From a checkpoint of a small mixture-of-experts model trained on Wikipedia: width 512, a variant of Muon for the experts.
Below are experts of layer 9 (counted from 0) of a mixture-of-experts language model. Rows are named router (the router's row for the expert), gate (a neuron's input weights, with its number), up (a neuron's input weights, with its number) and show model dimensions 64-127. Each number is 128 + 24 x the weight over its row's rms, rounded and kept within 0 to 255. Numbers have three digits each.
Before each expert's rows: a language model's description of what the expert responds to; "comes after" lists some tokens at least twice as common just before its tokens as in all text. This comes from a sample of Wikipedia text that the model never trained on. Tokens count by the router's weight.

# expert 53
Words like United, North, South, these, many, other before a place or noun, plus letters inside Cyrillic words.
comes after: " the", " of", " and", " in", " for", " from"
router:121164128086116097116129122132131138138147106138153127089081085144149116144140121169160097097111140172130117130130126126171142122128107125118112125167169139144112147105173156123147115137106121
gate0:114145110138088130138074128105125140148155066170153116128100158154167172114128115124183138115131130105119184102142125116124155128096116105141115132155143175115147109150122135117133144126152138
up0:130134114121142149172086139156139121136141151101126085142195108151118129136128145138120103138126093059125136156095161151124117112118112136105149131113142102119115165134129163102139109161132135
gate1:115148141110144112153096160104111112162120130146146108150100125116113110139159102129132109141167140121128134157125130138137152102078127109115122136149154174156131093121169127140159136127106116
up1:100106139121128107125106153091132127111115099172110105104062123102106094112141149126157116153141150111095138128102169129118143155133162148102114122132143073148126133148134158105161142124124142
gate2:142142085139123128125097122080144137108138097112092102178139091157102129151118114124136175163121120118107130156134117167132147087122127207168154161093111106078143139082090115166130098144125156
up2:137160107122121116155147147164158134117148135124147133109122132167089100133088122151167137103105135143102143101175136142101134178153160133087101090126107098134138176146151105088117133136068118
gate3:153136118131099133130143112144123133135138121144141096135129149141102118115109101165100120151177126133111110123135169113133142188159101126113113091158145144143141128116111139111072090147108164
up3:112135151115131141106202134126125126132085181142108138190135164128149152112099128131125108119139131068123138119121126109140081094109174180111173142136134098095140153094122124131142145099144141
gate4:122084137142126165116114115099154147108143144136095158141112135125142097132163148131122146130132135132123111107111133149105086112129080139142138073144128114107096086103142150129171142123135133
up4:128130139101180067147119124082110118137115128135120154174083099165128153102111157106128093127127167107155153130164134111092111087185149145136120132128114167113111141127103152127144113127101123
gate5:107157127111162112101112127103156144091135090147130108118152123121141148136085122137143138107107123107069116081113092140153125104130098173095150131151125121125110187133154116106090125149153138
up5:129126124121097126133111178130122106073112053150094128127126138156155127121114124107179113156126135107106152068126135142096150099139178095123111142135148149125126133155118091130089119130151092
gate6:098109087160123170137115132119119157142140147135132141139128115093118132071115083083114107110077124111153163135101174142101151133104141096167095172113109148144173149155150159162105134096145136
up6:158128155141070096149098125105137147156157120097140102137143129157144115132127156132120154085122110109107142105137113124133116103147128076133134101114079117154102148111114118145135148164147129
gate7:152090121162129149099104090093143117139119129181094154124148105117134107123114093129144141093080096127133107113125141152132179099128131187108098118134134072156175166118133146098085106069104134
up7:123113117095098098109165124144160178117116094172105161097161099095203110137121117148113143126164112140131143137131139155101142092186111166149113148105139115127126115111170114102143151161104151
gate8:105140110148109132124112127091133150122165092120165139167151123129144127135158105120199110132110138144129140137089129156151153155160128073104126118120145137136134101124103093143118115093133107
up8:116134132148129140103184130170090137148113149140097121112103176111153112092139148128125132179098111137138115147140145149164096095126080140111138142107142151112125095164115088132124092104191134
gate9:159159129136149160106144092158167101151093083133138134154134133121090142155148141173130130161111114161099139154119126166120110123142142104123152148084142127130154107082182152126142114110141117
up9:124118115142128089158114137079133120133124158132072131151124110118157089134125137112107151078142109125149126150148107115071140131140143149134154164165100121103147181146171114150118113117128103
gate10:123105149121099098120164101116157117116131119103114130148124088097119120078132097118123158132164166131121166158094125125148090122144147151057098136168115089146146127111113131183125160134119120
up10:143132139109097129138142118120136176152131131112170128167117122157160111146091147126108131100158158141108129115091094122123171169093112143089161114122140128128139108131115100101078127111118172

# expert 5
Field labels and table headers in infoboxes and charts, such as Genres, Chart, Winner, plus reporting verbs like said, announced, stated.
comes after: " |", "-", "|", " •", " was", " is"
router:122180121105089107114140131156167130142150151133172139083109104153140134144115104162147116133125115154123111120096083122174124139110130099125089166162139115105131130107140172121142137104105105
gate0:087106097123123159144170136132169167139116142157121115147102140155117090113165133138105103145110119125182150153090094102112113153125122100098148166176101129127120134125129140118137110140128145
up0:131155186144127130119155113101107129094091129114118121108142101111152114137104163105121142142116139102162154118142105142171148116165110130084128155162141113105126134174129145127110139104191173
gate1:132135135108113140124126156130073180153152111136083133160139143120094108106165149135169102167119159134133090090131128109100115139141124154158141119116100176108147145120110147125087106118129121
up1:125131099151169155128118144132131133086085137153094100126128131151094107148123135133151110085140137131127136153120122096119175075151129148119105117150115112177105090151130110126167112128162148
gate2:082126129124141112154127159134129086179149083130119127167122112162141115168139101144115092162150103146106129153134158135160111131107126154102152085122146179105132101084128117163153084121116160
up2:148119114155140188111111138097120134095097099142103161146093143137107145100151142069117136104136098115179164157115087162166127114140122148116156152153129106120114124136099141117133142179154150
gate3:133149115048107124150133113105147140077127105095147133124101089113158122121151058132120136108158118150127110161100141140129135131127114101120106139096123147099102157130092122113152136134170087
up3:129084172121089145129169152143140089092142102136119135143132097162095115107131165143090132156137118128143145148123150114078116123157148141126091110110158085147160166158123112128117164133167130
gate4:117152102105135102128137118113141165099078118126138100195102169138140158138168070100113156123147129173153132112113164086123201148072123137131144101113088124113145148125174142104092125096088134
up4:147156181152164167150119068106141158097163128146153158167148127093140112127162087111129123123107086189134168124118128150103093152124167126121112184149155088127145132123115152141098146102123109
gate5:107074167119135159112145166128127126127127130126109144123085130117127130147173123129132160164117133106149132147150129125115145118071106126134093171089106134099128135156101113124113148124124133
up5:125124122137164146122091107103172108094117080120131138122151104114132129079150094132135090120136170082124149153137142151127093156152159132122109137127143143100097087170155058117143145119137087
gate6:117100092110137092181172125138106117148144123162134118134097136094131085105165128081096119142072087101129104183115111142114171176127153107126117107102134089097135116139146127135123135112135104
up6:135142137163121144148127150098131154091103082147192106150149128121147129120112104133129118149148129118126123127155136110159102131150155140112165138097101104187141102125183105111129151150095145
gate7:137133123134133113141096141115135125137160129121128139122144166159128141143141079138161129110172178096141164147136161114099103125133154119130116094157148145128128129094143133132094142112145095
up7:109180118114155144097138149125182149121164109135141112163123132134134154167180161114152098139115150101106116151105124113093156109144140115113118166196106131140107133150128120127132138151126152
gate8:107122136165145124091131145114151147121109117180128167109132105152108130111128133106101160146094120130107131123111096147146108156101148131136143151129168139098124079122158112135155166079156162
up8:101108115185144118114126143148128106139116151161113117178132134140105126105067122122158129150128107134110122100121110131130093090175138103097133100108104156149089149095091149107076095089119127
gate9:135146121172115127111106140093099131148119122148117139113123157078141118143113097141163143135096129127114100152138113110114177116119148113126134075122125115194106163075108126103118128154152111
up9:149127146157176172094126122100089171092118157110061131125134166101104143158107131136124114122121135118124143150124117163086126089111092122118085152097135122143131162156137148122124125148163149
gate10:167142141107142167159127083126117120090111135150136103095058111109098105138132094144119117130114129141141165137107165152133155114139119115142146109155132145073154143123109134144153111107134129
up10:122131133132114102139102103118096121152111115128108184150146105127122128131138098154103136149150119106124109132108065113135110105123113136104104146151167145104139109153128111147155089131166189

# expert 42
Pipe separators between table cells of numbers, and == or === opening section headings such as ==Early life==.
comes after: ".\n\n", "0", "1", ")", "2", " |\n\n"
router:139121157084107115131114166126157105164134143155209122077117129102124114112117127119139129150155160153134131127119098141187124158132115122111121156146153150113072136121121115089159148073114124
gate0:126138115127129080116124117120126102109121143113125107155124117107158113129115128142160134107114103099124117094123181128157121125113131133107137082135147180153092117122115140100146113140133142
up0:124151082123098113126136145079142119097148157175129058169091113141108120149113131116165080122110154143116133106124147168110116144142137147096176132105107148137139117122104139144101140101167123
gate1:103086134142156148106135090128111127114130126134105072107169083114151093144127170108151126132119122112111147147135120144138115130129121080137129115116084118134143102176141131141110122095117159
up1:122131092116165118144141125129150127127139122130130145108133128121106093142121151140128097130137100153139140167099162135144113073159104114151146084185082189165132124117162080150148162147130154
gate2:131141147139125151164077141121164121119105149133101105092133120150148097145132127124127147159164120156092149148164108153095112105078114089116103128127135153139117154109140093128102155143137097
up2:099111155124123147126148076097145137166107123083113111119150089099150120162158163117155154150130110061127132122151109154138137117124141119130138129102123104158117187152120136096140145108106142
gate3:157159139135112119148121166144103137135138110084119187112130108122148153146107141127110106130160131138125124084181115185140127110146137129132121107152112126157174122097117104110126118100149134
up3:158124077105110125083098123164169073116079132133167160099119126097133155143135126138123100122096110164088113095108117113116140142113150139130113132127126145112108104123158126159105092093153124
gate4:155119145139141126155116126178071151141155141147110139157139106108124143097110148124155131158120124152141111100106142112130115131184121123140085134155141101159148163134144105120140108114105148
up4:133153145114106123102110173140092122124180142081127156124107124131134129085123116100142178097106118110113120101129136100143090116181173109137116142133117077104153143146134140123143141127180095
gate5:106099149142141148146120143092110110133087126153172152144133184126138134123122104160146126130132140103126125168115121155099116181152145127136111132082138084142144134116062135134146114136118144
up5:124134130162122093133193154167131141138078117148122132120140151146113114140100160166096139099134127118119097141160128143097128143158147164121114157156147123081104119089103130149112177121097171
gate6:116111128141132147150131114101127135095114116152143110115135113137118103133099151109067130133151177136110130144100159121121148114141147123106087093116151167132090146154143144126108112148113090
up6:136121113125121150139146177132137180112153144124115094103121146080099129092087111112111162122101140113122175129104131134146148161115156178105111151112132122133123143076088127097195078173119107
gate7:120084095128103126109110156109132104117144114156184127082153114112124115143127128095106157100129158141138114109171094118116110094107095107148111089134125108153146114120118110146120093108124124
up7:104111120155115112159113101120092088149120138144126114160112131144119102110103155128145108103165134145120125176181137169131176149086110115156143135108102154163101163101102168107132141112146137
gate8:104164131104120137171117137086121103129128132114126115113171157104090124115120138129128142134127149105128150101116154127103119085138124122170125128130153125106200178123146145102100178108143100
up8:137133122147102130149132149147112150119121129152099110149171091134109121088131140158116144119084140149124137100148115165095142108157110122171131105147113091121159117142134168170145141127115136
gate9:123108133110098109098145149166117160160123135157136121122112149124142135136139131129158144081136112159130135147153163135122104139129128161133127127116161130118104143131124122116095128126097100
up9:113095142115094116155103123161152151169156113134129128126116144133124132130119135145152128089154123157126143099114124137132148123154125150152118092123147153071129140090124112122157078159099114
gate10:130141146125118124109137151173131127140168098138143135168130105139140105066110148134126126140125152190173139131124140141110154094154158085111144154112076144127112114149148166101129116150104142
up10:120138185161111139158126125138116175172107147109141163183123112140121128119109158126116135095151112109108109125111129101158105109122150136128125103156169159137175127082139155145115107137147122

# expert 6
Standalone space tokens just before a number or currency sign, in dates, scores, distances and table cells, e.g. " 1979", " $".
comes after: " |", ":", ";", " /", " in", " on"
router:116125147050107116087165167161124148162150114104162110128082121125170109118114111129149093140099167138120145158076091150180108162089157129112129151160145128137127134131110167095145121112108114
gate0:143168076103113122100108174097156138128091106100171116147105118087105160109141165151103131134161120131122107133114117127145116125139131118133135146125112113141116139125134130151125124112115126
up0:109151096101128135141057147138152104158116131165091125140077113102121125133116155136123156133156088125124167144112163118134171140106105140078141152166098135143136122115123141149133137136099118
gate1:126138135108146121144123115131151129138140105126152090099179161125143121154143107114137110103111151100142144151132130137174116130121167109104156153090120054143121162089152156154109155100156129
up1:165132091147125171126084159129120133160133118133154116152124115117116118106174116151112075117096166141101121150116158061111124121128128076100107176152100164119155098144129144185120139147142148
gate2:162083176146143111123126109120147152135138128102121130123158102130163134179135139085136104162102181134181111125174127098108097153123158153117093113150157078110112136156127067133116089168160113
up2:101130172094114123102064145140143172111124133135125123102139148146131140092115168096149085180097134154090124130152149143133134140091107134082133133130169098156153085120146124129089140119121163
gate3:113154091126151121145106142093130106162124106141140110111159139087114111102093121183166082113102126141097134116094079133098191124093121125126161140094137162123130150098132116145122161122144146
up3:155146110133144160156134174116162155113144149136124133140133168146147173128127114106131133117125147178116158123129107145132168156125128149115113139166105130080106150091143148090153145113140129
gate4:145107119118090150121142121099125161092089123128164122103080138140121106093157170130131152153108100109086112154147173139171139129117140135142144143156141114131169106136122131128145136160156121
up4:153148137121111120138165158149134164125127130115167161133141130107117111149132098104118103133130159117120145102116133147144091158150166149139110154151127115147116124135147133099139122150115139
gate5:101145114117139073105119128115123109123092174148124127164139114162088154117174101113170098158140145124133131115115128120143094127118135132132093088137129094118130136131139126157100122143140123
up5:142141138167150148139137150115131106118154123113120174107124124115141147131133153100088122143158114114158142146115140168132132130143126116138131117122156092114129128134173138139156107137097139
gate6:146118086112114132181113117114088137132120128157150151128111176093121090129150128110076137071090109139145137159129137172135143120169113153165170147114182127086138106167117093128124113175140125
up6:113133101110107100114101118142140119077149149118095141142070141086127136097110140101096112133112149101150188135122168141136126150104118129151130175118141151110160181149121152133132080182115106
gate7:124110167116149148135168146126135133132106166091080121141138160087132113102090123108150137153140127197147120149128113179122113142136098137110119116173124104088101174126120115085115103133172078
up7:148114125120131113115146127090149082122103175115138133103109113115140110146126125173146151117123129118125146096161129146151114151156111109125109149155117126133113158154120124084117081166184135
gate8:144153096145130114129131178113139151104144138128134151113122138132126153128123100140119102134134153137111140157139119137086132100107122096086097140126082147174177095134104127167135138138140156
up8:118163114130118139099139153114133114150128146081164107155148132125115114130147151121128132155108119113120121130130131127125136115118089131156112111093168138104101132139142144145125076132123134
gate9:138156166137088145131159136143132104097140066144140181104118158121125123136123093108116158125148140120093140104075122101136135082162167170162192148126126091125144176146158145090142122144186111
up9:141149113129116124135115106153116154114145122159152124202116117104154145126142110125120127095112125141101110142126103115167161111085123149106115143111135112133162084097149176096117147136122174
gate10:097106143162094145113132123109118128112095143085108164138125132167124116163103114127130100157134110116101107140118112163136081135094130103172146119077141129125093159124104115152151157084131150
up10:165153195115104138152093133132114123108114126142086134092180154122132121096124127161142120141110134124122094168098140133136132137104094102130122153149094109163124098163148103140139125138072131

# expert 40
Adjectives and function words placed before a noun, especially New in New York and The New, plus Old, original, existing, of, the.
comes after: " the", " of", " to", " The", " a", "The"
router:158160166088083105122138129153141115149105103143157134089083134124146109165105096154170116167141142117122154124128109129174106185126106106133130126110167112146150150104101149050161097102111136
gate0:112167121120143165129103126103155129076140115093094104147168146108137127147098082135111124134090097138135148146162147097151134116116178099154115137066154197125154141118100111104159137132062131
up0:133144157134119109129106081089128161149168128114166117114128138149129111125122130083133102119093153122099139133145144128134125103107107165140150157113091164115072108123134122137144159160103102
gate1:117090161097111151119124090185156180117130133130109103130179128125081115102119140103095137124114148127111192152178152135123122108131122089119181104186115095118125100176165121118155132055161113
up1:082085088129115149138081098135089089165116142081116109093188090142113131148165141119136084087124099120126153132145145106098092148094134124107109145127103131134139132110115097134144060103126121
gate2:151156156132111089129108089129133117131126074116095149130124092127117107116125076127158154108091126105118113162097059115113180145192156131095120152140155141131157156107084087094097132122138107
up2:136135125160168103138154157129132104110103142143081143128162124121132099106126133099141136133146114135128130101134143138158114112117178110143134126128144126159153113106109096143124133135087122
gate3:090184092090149100133106119136127137154122150144092082142109089093183113110151123116167128091173105112104128118132153155109146154156085127100138113134100097133138114163155102137129142129103070
up3:157138152149091121095133140146180125129172100139099135129104114121181143129087087088140117197127079090166140147098125147132109165130141138124152152167100103164143121077153164115099074117147063
gate4:134145139089166130165112150169143122137094156146106190145158142127091123141150112112162122092139141137077141131162106134100139106148189115168142123121117101118136133110132109157147110121156113
up4:137121161117123136116118099100121100154129147133158113163148125127148122128099081121113178099117133085140129155125115165138137136138109087127098135156051132113118175146124086135104166124142140
gate5:124144107114138095126112108158146141133131106168088098140105150122131142120162129092150115180130141115141142134111158132134165121118186108098124097092161157121113111186093137146125131131131150
up5:176084110158130117125130089120076146108105109155177118093126113131122117121136110107171129130127138150077107159134154150134176125121078109126130141137130096132099132165116124135119136067126156
gate6:125144137110138153153131162107120091143168159142102155123136139133135116146125118093080132135125113150145128154130128098164115103162123103171096151101073108145093133094131116166115133075129120
up6:144153131162140139117175122127134150113106119140132112131077127119169093117094087135128165114138073097133113134157155095133152149102096151137160154106143153124147127163106153120135114150120091
gate7:101138149139128107136139098073080092119156097136108143121172105139119153138114116079085108118135120136120132146149108137114142117093151132132114105146172168091147110171144118120092102131097121
up7:119086136152152119147174102100136109175108137123116084123098152143132173109107189136113095196135145133115130102132085138176112114146134111151116121165095139102118135146100134128131160119103107
gate8:137118149162149130099067143120130139189169151168136091136110063120102078124114136119131119139102140136096128117167139080147067086157148105099153109163136091100141138117156128128136104133055095
up8:129128119114137142132125116158150117145092141154124082123161141143131099134080146193141089118123092125171146127150144092083156094138133129106152167150115074140169137115156096144138110145157091
gate9:108161137131096126121143170149148099138108115157108148129142103129085134138136121128105137160134133163166110139126072159115094098129135148121113152123135125124124091116165134126116105140097135
up9:138122164149099144135084108094087141141127152129138131168124146129128089147128126127112087124125116121082133129119124135138135141118101135097102120112142130134182175101113109141130085110139115
gate10:171123171128162104092155142115148149126109133109174154142105112105111124141131161053151126105173139107138133153119161136126118127124174113115117110191121118159138155170098113160081118145148141
up10:114154114104138115078098121131128141105126111128134126152101114173093121159153159102089116131125138079115141153130161139141159187116111141095101090135103160108093148114151124180090134134136147

# expert 3
Nouns ending a clause after the, his or a, often followed by a period or preposition, such as season, debut, success, problems; also have/had/made in relative clauses.
comes after: " the", " his", " first", "'s", " a", " this"
router:115175159119103115154113122129162124160119131117124110102111112162197133133132084146134095165124139115123146114104087122147122166125173116121079165142173110138093099121126148104153113139097134
gate0:141151144091104136126139181122136126161123153101120073109120131107125132103059123148123128121133102137132096082122140127151141118107096064108140120110081148118144131097107113116155138135110146
up0:120139114162070116183109146122166104108098097129092129119097169101163131150164104071122138107136104169133144080107132127160109132097117150129098074134142101124111111150134141104166164108103124
gate1:140138118157087144137170092134138191097113157165108127135112154118118151109088155166130097122121091116060140089128104148106105110122144150149139118109131156126119109099118165139128151104125101
up1:130110098099156131133124106117117089126095148125115115102108142108127113131119125111084104126108086119162096116126094118087121154159147130165108112134152139110124116090156106100128107130123115
gate2:158072159142136114116136112146123137138127127114099113136162182107115113106124114119154129125121092127128088162125153129124151128130150120154113120157155141063124086152128151111146104114136112
up2:111131174123104131152110113165139113114136137142104109128148110166136147106150161144158155189129139128131137133160086119095132166112155114105088142171093123096138123129139142154151126114155162
gate3:130102123126146103127124117168123145129115144161092133126134178181130109132096115108113118112185110124108122084138124077153152156155107107125131135098109133132116144097090129090128104138096118
up3:113067136151132127149157188148102163099147118120086129140171102116156172147082151128118160157117148163140111150091160101131093127117112197061146147169097133073109121143169108108159108122149126
gate4:096121119116143078132129110136151145126159094120138117129131180143164151157078121105136163124113137159139108107113133152100115079109179155130190127135136148126094088142145134133114123120088120
up4:116167138145116152158124145204137125132095115134138105179093159094139124097144105139093088142112118141107115098089111101107146064154132127142144137172132093090149134134125098154153138123130095
gate5:098156152146114134156121140169136118166093095120142096138109186126108164137136140136115073151128115133095104148108118135152072153132145096144128121130162156106112096149094134104171121148077154
up5:146135071113162104138143105118148127103126135122101107178126146187133097144157110127093090173126120125171069087107100125177118112140120144114112102120124122119132122153115123125123108126100127
gate6:131138139104157097111103119124153119147156131128160136122104138111108139116128145123133148106124099122098133154101142103082180125111120112156143150167122093117150112119131119129103154104166122
up6:087123114141113095151113161160140131143109120119116165152142121121165111109175149142113067124147159113131088095176118089146140125134129077130145144144140138130122155120126128110089073093137116
gate7:157093133102163116144098129157126105119137136125126094135151103122119127106125136126082126135110145146120110153133138092138123117107163145146142131147158184113115131133138112128127103112171149
up7:154131125131103111115175157121097159145133132130147137097108103091178131107126142128117177150129109115142167096160105125120102120140148110106113114096097136101128154119146190154113158099136118
gate8:130110171133118105118176172117104144135131161118108149119107107112074145163169114100119134080148112138128140155134129157127131170134123155078116141108108123107092120129144123122104106185124122
up8:103103118083122140147130118172146141140123137133154103077127133152116161141094144139132131098104125113127180112176101118086141121135153149116134137139109158124109105163127132138077129170158119
gate9:124114135112142147102161135128146117103128087170130112135149110129093101137143163115159144118146096153086118116106079120137126119106152148140107129127126117121147134145159160104177142103110122
up9:137124082147128155125133112126116159086130099155141081125139085128144150122117128171118110147138127111077092138100152162092158114132070122157133118123118089073159174150124148130144076099160115
gate10:093114145118136080106088182139135092103102105148119144110115156154169105151124127137184110123090148093097153104170102117187124117148098135148115117135150161171132172127139162125171093125128137
up10:154100116078162102145127115111105127150127127133106157088098137121106091156134097103157124113115101112164105091149156118117142091105155095104121133103148077127119164125107113134125104105106140

# expert 20
Adjectives and ordinals after articles or possessives, such as first, new, national, long, popular, third, often followed by place or career.
comes after: " a", " the", " an", "'s", " and", " his"
router:144184149074115095125137113138129092170128111154138150113106120105173134135117096112146124112144151155146145126113078142144099156107105114131124156136138122131083161120145140098157084103099117
gate0:108150130117127084099095083114086154154123133184185111115103164120160138183089119125145122114144152137100117125118098156154172117125103125133102142146136159124094117118096105144140112097106117
up0:123133139143094125079118134107136154096098114145113132175112091069156100095130149126130128103138104100134096115132163111122111095110132141122110171109102065124134133157129122141116143121119117
gate1:138112084109091141112169164112118101134163114125153109108097151161166081120114088125156150126097138157157153155105157141174104149140140099143139121112110109142138149088118145087099172148142122
up1:080097160136108102140112119134110081108121145136114124081122119131117145098106123114125120165131161106124154084131099138122110120150147116095170140113111122170098110146069159135126164116107122
gate2:162131152111160120137122153146142103120120122145120129112120149118155146070111128146162116123142146151186133121092081125147088151106108120190114132147143124159114149116130137126113155090164161
up2:149091119147113123090126144081149141125156115146151143138119079116164116124150108094150095142159150147162109122145107145143136093125118137145108151113132095115121159156094080138118134173124125
gate3:151124169097119122122124123118110066154064131132133157124152146183115095117113112081148136120142123143128097106134136105134151136125142147158120107092095127088109145144128103137150109183124115
up3:130141140165145092098110112164095131147181081112137129120129156124127159115173103086147108122114133133115160131147132147119121124145176112097183158137151133125137146117127103120053162123149110
gate4:146113185114157136135107160155135120082115129104168117106133141101131137108127126154085126092106158150143111132109177106125147127137144163110149093112124142160109153071138136134098129115086125
up4:165100131114137165094110107136157107137172146120149173106135105158128137119150180122084098111151107093153151152120106111141158131148145110129095092139106151179075084162097086131118117100103136
gate5:162097111095121128157114155116137109134176108120147119121107117102167088146149098104125168146118131134167136181154153113127149198137120112125148079162111124113105126118114120131143155139142093
up5:115081114113095112122115115175156120110108104109130160150146088136083070085098145164124155121149120127130145102131142154156125144140118148109095118166124082126118112136190108194148152138126105
gate6:123132124146112147119158116151121116140158159141140095145163118122126136104165102076150089130087144091154119117123150142095139131092089138154156146123109169143144144098140146105104108109161126
up6:158152137167169128133158144109091134162151104123151133136123083122141125119123071109149154120099098154125126138131154139145154140114153132133143107123146094127145143153106109131115128117127126
gate7:156157150099112123115155170154132187114113095076114122095128144135120131200136126106143112103150123111119146115120145135080135085084145127116083095101138140132143098123120160115154167136121084
up7:144153129111145123107127099125134126101147156100101119096165139136142149109117139107091121153155136133139124116130126128111117124169149152103120134135132096128113110110131120182139143127136117
gate8:172132122102153163165099104121136112110145074114152125197130116115126145095155123135144140111137117111084110124140147134151144128100154149093131105107135157134103175135135126118146121087156133
up8:133164079080148155099168143115176115101131149119084179116160121132111134145111172118109146124133098100116107156146155120134142119112126106144138158066091134158096078130105113132140130095143129
gate9:109102125124109122125088117138143142162128128126141130101182096136116137105158095128127179146099149180145131115123108132119106114134111099125124148124113144115082117154158111174160113125142125
up9:094116109123120106135174123097137135066111117141141084161111092117104112131147133124144128150160114096138109130137091079159147117137114083150054079095102117139115106105117080111087111105111150
gate10:137140124064152182139118165114113114128084147138126127159166121096150113132120134140173114111148135107099107124114156144185099127136115121137097133089121153158154086102076080173138069151118092
up10:112114108119143181119101112181143116129097093104131114143154137141140140107165067124139165095127141130128110173148155156151052135100122138119162112127161137112136141140124169142133127139140129

# expert 56
Sentence-opening or temporal prepositions before dates, such as In, during, until, since, from, and dashes or decimal points between numbers.
comes after: ".", ".\n\n", " during", "^{", "|", " ("
router:170147141103097117149112131145145139133137154110144148103111124169173123160151101158141133128108126128109152160126091162141126155127163100139118138139185104096146104161166139129118088115080129
gate0:145091133151140136120129096108071086063141131148179147091077113175121108146099121141149104124128120155142143158122086132129140142118097149164143106094189139170150115084108126132145097096165162
up0:099121160134166115102130134073161118134147135113143161129141120133108149104140133150098103156146088091170120148155119078147145149112102135128134123141103124153123128109112151109162152151167110
gate1:143121123140125168088109133119118173106125107106113149102128110127129117145135078115178127103136159125123123162083171125145108085119153120147137163100123107124115131139092114141110083155161087
up1:125129103159135173162135109166086121092076092130135128147169138120115128144107122114097140087083139153074143092150102124173098096145136111097104128119094145153145102136141141129119136127161108
gate2:170089124145109155115109078128153151121098155104132146129098127107152113079129105140141138109108153103126151130101133106181107133117143116089123147146114116149115174076121082114106119136085123
up2:050116115139153095095132132154117130111111146121091153108150109152107100135105179135120138135169106183130100129113134136144099143169119167141128111127145109092093083082144143156118135127108107
gate3:116151086107105109157124140139144165117111140123144102117100119127063163138101087104132083092135159160142130102139097114116157097116164120106158102061105101136131074151165132126151150179091166
up3:144130112130163124135136141142146145113129142106153170106131146142134143129147149103142120155123131109109120112168127172101133135136131123110124125128128093128141122079192060147096139118127119
gate4:145139144110078137143158149183194078136157092077146102154118164138120096157065132136153112151096139098100109117150121092138126107174133157137149148119096113119101119132119116102144114149137170
up4:131155109126164140127097121130135135115142134105147135145143111118109182101152128125128115094121152131117120144156107196101113096120158104126170087145082154107106102161124124105130123166149122
gate5:142101148139104095152095128106121148104136128120133134139137150135144111122067123129114111137159109165164128095168124121114121099148155128135117149119137131118114125147101103106139075116069147
up5:113150170098112091172142146137137150107128141119105082118112140130155122142122094113144124153160089156128152126137155125121170088104146141131165149174135144128083111128068168081171133141133127
gate6:133125148130128096138121187113132146101142152112113106108179118127158102130105183108104141187108147121125120132106123112131133101145116151082155110115116096101112169108100125132136142077131135
up6:145118143129100109171169121175107150088149125174145115083128127137110117157080127116136135139110158127131091120131172084098157094159166134123139133103064103127100157096157145142175129155128108
gate7:119166133176107156135131092110132174116167119151132161127108132136134139144152119115126153083175141092125139147168164126131141170112127130115113091163108132144115167118119118067130088127100065
up7:086138151165117107157160130107124141159131133144139136174139106157116110137118121124127143127135174075131085125140137117158140119134114110158096097137105177171125131129078113113093133116148111
gate8:056195118110143093106155132138128107114097128129101136173160154132121118135143093174106097144135118102126143132117114158117171099142134110133143120149113137097101184110170121129175128150092172
up8:125134101147149066108169136165093116155122073104153142106132104138127169149144132165155135127136148131174113136089119121106080171155092107136124143127107163143116170154132153130159107104138146
gate9:153129096115146107141119140127144079087123130117126170126078130123111154125163141067089134139085089152124157153141107141062169131146107121136114123126147125156173153107150146127159118160140104
up9:109119122109108162145102097123121087157102154157134138112097145119108105132088133131088101135187111161148139113132102125146070131127106124112147076154143133118146144146141099152091146157133120
gate10:156108171135140098068174119119119145117143152113114094111096105129119114088099079122121112137112155127079133157102131103171100145123127136107125157136075092104112133124104137149150104089100114
up10:114085106172140139108146162098138123135095106143139144103106156141124119109132112180098134128099136160151145158149104107096123149140103119125124146152150118148112100122153078149124113135139089